{
  "activation": "tanh_gelu",
  "router_score": "softmax",
  "normalize_top_k": true,
  "beta1": 0.95,
  "beta2": 0.99,
  "seq_len": 256,
  "train_tokens": 312700000
}
Below are experts of layer 6 (counted from 0) of a mixture-of-experts language model. Rows are named router (the router's row for the expert), up (a neuron's input weights, with its number) and show model dimensions 0-63. Each number is 128 + 32 x the weight over its row's rms, rounded and kept within 0 to 255. Numbers have three digits each.
Before each expert's rows: a language model's description of what the expert responds to. This comes from a sample of Wikipedia text that the model never trained on.

# expert 3
Description: Name word pieces
router:188191124170142143109102064084119082097133091097142129142073133089167140149182138152153089123133147151126169103127158142164118144101116126102140117136178100176121133192096168128156132168130159
up0:137148058140132137102110150160155131130101156114112106134115059133107177145129089126096086124186135117134179122151156089206118160168100093105055168111097137114167181079109103152142109136111142
up1:121080115102151176193108157106120152121119174120119064109099115131058180104104124114138112089127115180163115089124125136164137116210096061099106133111175159121076114211103117137133116135120189
up2:084162132131140155114128118051121134114171101089065110122131090180054129134088102184054098124103131124123086087143049146121130156169173086069118148185154129136147135078102134132096098130110125

# expert 30
Description: Line breaks and table pipes
router:149083014101156126153194100159129064098104119139091073131125098165131094091086198182138120137083167100145154176106126137161122149106135162123096144127110136133123106135100105105162172089162100
up0:038171133158109125185154057091151138119142114143126089128153084133137059144094133146115161239161188088107137158123174139123114110137137130093154123183165127132132162129151162057123107148132121
up1:151115143089103105125088084144173123067116137136084176174159126158180154186161100148106135131147124167121136150167163169096122094213118116098178163114160160069133087144142133109098092194117133
up2:139127160065066127169124139114134111108151104091098090099152148106149085092121101114170187142127151010096118133107105106114112100116129120109177076160172165097157191154124118132115098118089136

# expert 7
Description: Capitalized name starts
router:127157117200134133124108087139142127143116095144170138150228107119148115136123119167088121115165153156108163132166182171130144154145068123085101066144198152131141160148149153152163146095126135
up0:056146127101137059166131201121104133096127122167077183162182098111114108109099129096107048105183085164147110122121113129114160159085129127171126058082105114088091097093130119117103145098148156
up1:123111084111152168133118072151133136170127159137133115168120130161086106112118106090101077110106113192110077096088108146099067151161163136158120146120073091161185076079058129125082148080099124
up2:144146129088115134066162109079170102093181147160138133169119151122153162114123135163126082097111155122139122171137183166117130142129091085103115153156114138138126105150125131113115150172114134

# expert 0
Description: Digits after separators
router:073084177134131137108182117131090142106144125106092153129092162110161134114120087189154172105090124096166104144093162108107141148124113142139146119098141122101080145129143141082153135185114174
up0:093127097052151125139143164120131170164075157110149091086156133148134101148116156138151134138101106129195108138143118161135200133116185141107172138153152079117138121145102122176083212162124159
up1:117112050102137173174123170158048113131095149130100075088099140077164164083079151222098072092121098113135166113067093103129134124125113108027147170165154134149071137134137136091137083150160165
up2:163117166112169089107181118111188095160175129134142144133106159084152134130133103104140151135173102127118135135133136184116174111076137090150150101139105061132184110014176089120119115144087102

# expert 22
Description: Numbers and foreign scripts
router:089121168079064134140168137174128095122174111172119118122094121162098146116124172132136178068126142112125186085138181144090147186131100100151126137098149159138112124116054129113098195132128158
up0:134093123148125151133155140144136198102147110184112099152149186069155091144145090175107161120176087176092092157163106092184180107079116115125167139139097153148169128130095059184153135199117138
up1:147142062083162130114128182114116164147147121143091079073173202146108094113101133188140111142190109165121095000109098132129126093100111172119123120205095109132093167167079160144073112133131145
up2:120157148164123110123163138124121154075160166099150076146152125092090209157137098089130061129178096140137181127130113115121116124139091168076136144124183160075157095129078101088106170156101181

# expert 27
Description: Copulas and auxiliaries
router:197051089083158125136090060150178226155089089090109209134167132141090101123110122138071071084150133068139130081140114110132138127135105125103078204102089151145058106122161133101165077183116154
up0:108108109085162127149081096194167140245180136120189121150130149142115147128095101154102169152164177080108139107188103156118141111130127078121129103156121166139146102089135132061150126131056114
up1:135139169151130093132150145148144177152150173129146179133090133092119107119129141173143152098129130164161147027153103159143131134113132134112060121145172120100158074155100134143118184125199089
up2:108142148170166109160100095174137157147082127175106102119072106089187103151138096107126179107065090121080124107077083148156228111177161169104159109132162062140120136116138149160117155136151136

# expert 25
Description: Section heading starts
router:169144143142108164131128089150149155112096154126090149169230140159116140180129108178088139068100138140177129167115124135166129119144185130154130092130099134121114119133191119146153100137090110
up0:180131183132186183106170180130134136083171137142124070158092117129134082107144134127103138102070142134142124089130140128105183131130095104155183139134095123106103159150086119037101137186118123
up1:108153130048158132173110177161128106072136122092134157116123153130113184143144099135158212127145118132071127109132095144164094118132159152109189140139159207145117080155112174109095094117150112
up2:137130165184165122123189111184113133150102147147191108121138155121080191105129107103109149115140121138081116176133119090114116065144169097145121128165191114096091081170130126116159159121071163

# expert 14
Description: Word-initial fragments
router:113120062159145144214072119093111108181101072117121147174133146127122115127107086216155123133090087172114124097120105121104136126132158124149084096143150118130070127127134144137130099125101173
up0:091105126115116122124127121115162204146158100142057166119129137056073149110067137160111134166105138074080081092099101125118151105128138149158114153246170154152102130123114208122128130085091114
up1:120157113079131114193183154017163140093155106121111166156106098096113121120111037145137116139139112152149173143121169146092154145132074114127177163131095155139134146108143188134176119131116133
up2:118102156148158112147153149154150141132145167107073168113157108154137125159151144102099126139160077119125067151125058094143104082169167139125139078139140163141170158163120075108159107121187138

# expert 28
Description: Common prose nouns
router:095116137095100086141088168109076085143121091105123131108157115154083162178159135082186119156122134145146130119173046144159144112123166144163136096105104124117175149110082116105058131070142138
up0:108169129165193200107118126134139121201172120164216107099134167130136126099114068161132154163156111094122109113148182098123093111143057131073138123165162112127162207145126116145165145135112119
up1:071168120128101100185125114139149148216112109133094086094188168138098110107133132177171134235104105066138103129078070123154117103197165181159117130168209157134149090076132087137121099084171087
up2:144108115098148119138170173140148193135186115181151152115140118155120127217115110133126093106137138133168220141064141159076107163127132137161168078106130156126126112138099128119114104145131170

# expert 24
Description: Numbers in table cells
router:122071077090155085138157104053136149153135173170112164109134096082133122130095135113131137095122143122125109126145117061089141101173135131150080166119126132096052114097175136158138156161148130
up0:147100106131151138144132073189115143144135170129147052129088180132089129106117142150153144099143130205156105130167106144129115110102086199158089036198164165168174095117156139150090148179167146
up1:103141154106178177148158102114154158151137077139047095167105110082128141150113079111135082106166174109184170144134094121122116089135117091150111123116132126140127130137131106129114094168116129
up2:117116137095157146185131084162123183115139063135123162144181089156078184104064087068116139110094118044091161141135165079157134112131090080130137093143130117116128136084136137110076186155078137

# expert 19
Description: Tables, names, LaTeX
router:085106136101060088127143161123089116165175115182139110099116144151116144068119165130175155096104126091110194096123175177145139133132072107135094120130165084099139156153086132148148187130070142
up0:147167115125209100126159117123107181142102084161135140126143090132139094151133144112154126140124100121135109136181129130116155053096131137158126129064094084171147126117080092106089179144135105
up1:133120124101143070127117114177103123104151127178145095151196139122142194129164120192128087114070106178099107086121120190153124101089114066191105119119138134124105160134192074123232073127064148
up2:109085102124177111208087130091124142151105103122181099088181110136191041078151126108149148084106084183145060107134049068162090112143130109208089124137078119134102125113124125093157152153142152

# expert 31
Description: Numbers and word completions
router:079134159115151157180122176042187122124162116106116070159134074152042089127107144124144134173134167109143130134136106105106114167151084128166121120103112132132154120088143094109170148076128055
up0:136157146118141105148123158138069106151117203089117144120135136138101142144056121110143136139124150135173107106144145145237077111145137159147210074160180060127182100130112106136115155148125103
up1:150129103111109176135103168173108176136103189173090149139127128084123148121118157221112082146126124155134130144078120131137121121117147041133134079149065147249137186144114134139187135156168174
up2:043056107104069092120155100107142161110121159092135105137108113041102200135141099140158145117132115097134098187107146137149124133138162169184147098086165136120118117090086115165134126132107110

# expert 10
Description: Name-ending word pieces
router:108143170107165146046136137120189095165172092126170101072079146131148145140147147076156119205122177123104168061107153144129093151131083164089172162154183123176174131154098173123114101152119130
up0:124109136158134141075129114152096150104087169162165120122077113136122113126133147128110102122190186211144119138153176154198149174163110120114109187143136127114126106149162154130184114135182135
up1:128117104081127121175055180204143131081120100169149146076137155111048110162095127111156107138127066131063135189119158086119120162115066112117162095185083120133151056153120164135096175169123117
up2:113082135142199147098152044114137126180173158126120160084162171082091139112163177061087116120127111139137122105127109110114096131163154090093150083150103137157135130087111056139107136133081045

# expert 11
Description: Mid-word suffix pieces
router:153163135136173121125113115130128140127186117077141129087113143117189141153150101176131127093131108109091139138096128113157133096104134168166146147173142105139118153143126118084095134121118120
up0:126120161065176127123107068122129150143039138149153150125121112179119110149124141115196150140090133087152050143089120079133140095117124133129139109129116162063113114101113120092134104142134124
up1:153146037141103089157130110142099101084164133053097047078154058091147101131134123163136135110121127144141060111112116106129081088179116111111118158111181226135181127160145197135161168131113122
up2:124160075104181153094182208153126130146165163129147092168147026084195061137139140102109112178147105106134173115147119094095187136111111122092101131141111096100198173161111139092113173104176140

# expert 18
Description: Closing punctuation after words
router:114176195139121156101173173130123106068157122142127132081053186152133141122088144176117081136186162142072122121089091133101122092127118146147133127140111158073136097143119125237132127125159117
up0:152176114101170195070132071117149136130161183108095132109142122093110119147123115123059140109161144135157123156143115091138141179167120131103132133023076128133132087160131093149160132210060090
up1:204038134117081118075175111093105160116133108125152145132149135161134102086185081122112170088109162174137139149115082207146084170134151116147107092135177086122105110170086106113078114073140180
up2:132142143153135102125132153148157160140093124093182154170120134112083136237141085151093086112161065079151125156168144102092144160144108128139114144187130122159179042059116158124113142208111127

# expert 21
Description: Line-start list and table markers
router:169177076073079129182100169139098175111125201130110160159125153123131061138114042083115162136080145122145100103103154184173169111126141185151152111141031114075131089150078115084089088124139107
up0:083128102132102131165123190102128117150111158149122147130093107132063178092186110148126130186084099165134137155119126172114168155141119100135126120131138180103175138137174139133105124114131149
up1:089129145142187084139179043106136098192114116118075156155090095110153133161169138093123169162187099106167128148135107153130142160090091118177104074127068163208167119118087147112096100097131109
up2:130185123135099129159179076087142199105132134124110166168186126154100086136137134143169114141136110199148091093119133123184140160077106101140092092133128122114083055130156144109161087140079133

# expert 8
Description: Number fragments, coordinates
router:100108190066103190126177124106119079093147079160110142120087072077100189125081155109133159149083125082103187116098163090133087150142105180163068190089203150170142105128092126083106177165134158
up0:130132131108188135132143099084138130118138122111167115097094062120154143154139173104151095153124133100125056078052135118161133129141164108138086129148121121103144080097121166129112097148088111
up1:167103222113167148173077184163192105121098121137182102084159101151097149134099134118125031083112145130085142133111147142172071137145126151076098128111093094044121083138103131178126107085131127
up2:155157172116148192153128102188106108131112142081161152153098158153145133160066080159142116101062142132108123156133130115170088127108168141145106158118108161137108135105156134145108077085122147

# expert 12
Description: Clause connectives, narrative verbs
router:103125091147133053116114174119116119086106136114160128105096112103117175206097142101114143189151165164116104140138105098143147129136134126055200180118128162101161114110149112127162064145063170
up0:097082169101148119134157166100154127136129079087129098090134116132106161137086217089150129097134137113127104151072141127114115148085110137113126163152062131118073141107140121142146115159168125
up1:136127129106203091083095150063070119161165105128166129181151123104154121151056163152124105097091161134113094163136113139142118131114127140162123168119110157101110132116094157109088085107152154
up2:083093159119135118131079131152121171131138098124081092209121128063118119118152089085131128165142084144135123114111253164155124138087109103149168131088125125139146127151172143157169101090163146

# expert 20
Description: Given names, place starts
router:056074127169151135067129113167124102208143133124176115153174151127109106137101063114161195151164122094111135107150155150129172130160072120137137076114181092157144152124084129128151135095121089
up0:191153120136092137159113090185125155146107113109115168130119143134128123099134133129131103087128186086069069115063100120133116146159099090119164147117122133124101095138102130158149125095127123
up1:116134117116093090105147129142181099163110168108146110098142129172098118117187093120082206131121114119169156097149098198101153081110141107129169135167150118094114200120103155157135094135133104
up2:120210137136186111143117114171116125087086176156159075151177144132138112135139174154141130162148148119169079097121170132183110137111120160137185161212119158215132168100139073138130103099144126

# expert 4
Description: Clause-ending punctuation
router:058136092111116138159119144141133109148142098140128130166153109155115086107100081138097077132121086095141063115101069096132123117133109091156098066176108127104141127062176105166122090089125103
up0:175144109142117080104092154111119208127129115108128065118119147084119088155152125107079149135086159119104133168124125139109182121120139184169169185104121170101126081146084097138124052180143152
up1:138141155101150094134148147042075078177146132157151122145134154178180107100134105105143080155147121122129148174132071170135189122111086177143079117110119159099109064155159125070134091163068069
up2:106094110154111158107144138085128090105179124113068190051084067166045159100164130091157172218127143171109168103112113121086087115106128106113174135137082153162186112195140095162098066150079122

# expert 1
Description: Table cell separators
router:125115208148150149081192135184136185150121123120122114140093148122132158117147084189074130095157067144108088195121138063072126122140104144097127077186099115184151108124165108126116094086108115
up0:049083120099088101135144133163130092177119113150132119148152088146163190126107148133105140112124129125122093133129167121115124083138129089124121140106199146122086118089112132159127186148118076
up1:121105158114076105122070113184153105095130107087115162180106129137107173150162115130178104186107146098197118136157150111137182101136106131115187171147073171116134129105112201080156103133175168
up2:132109156131111123133139220146093064120108133083147061089137116170089127236131144142101147102152076156108091111098163105152115123159162109160141102118119102140118078126169127127162138168176102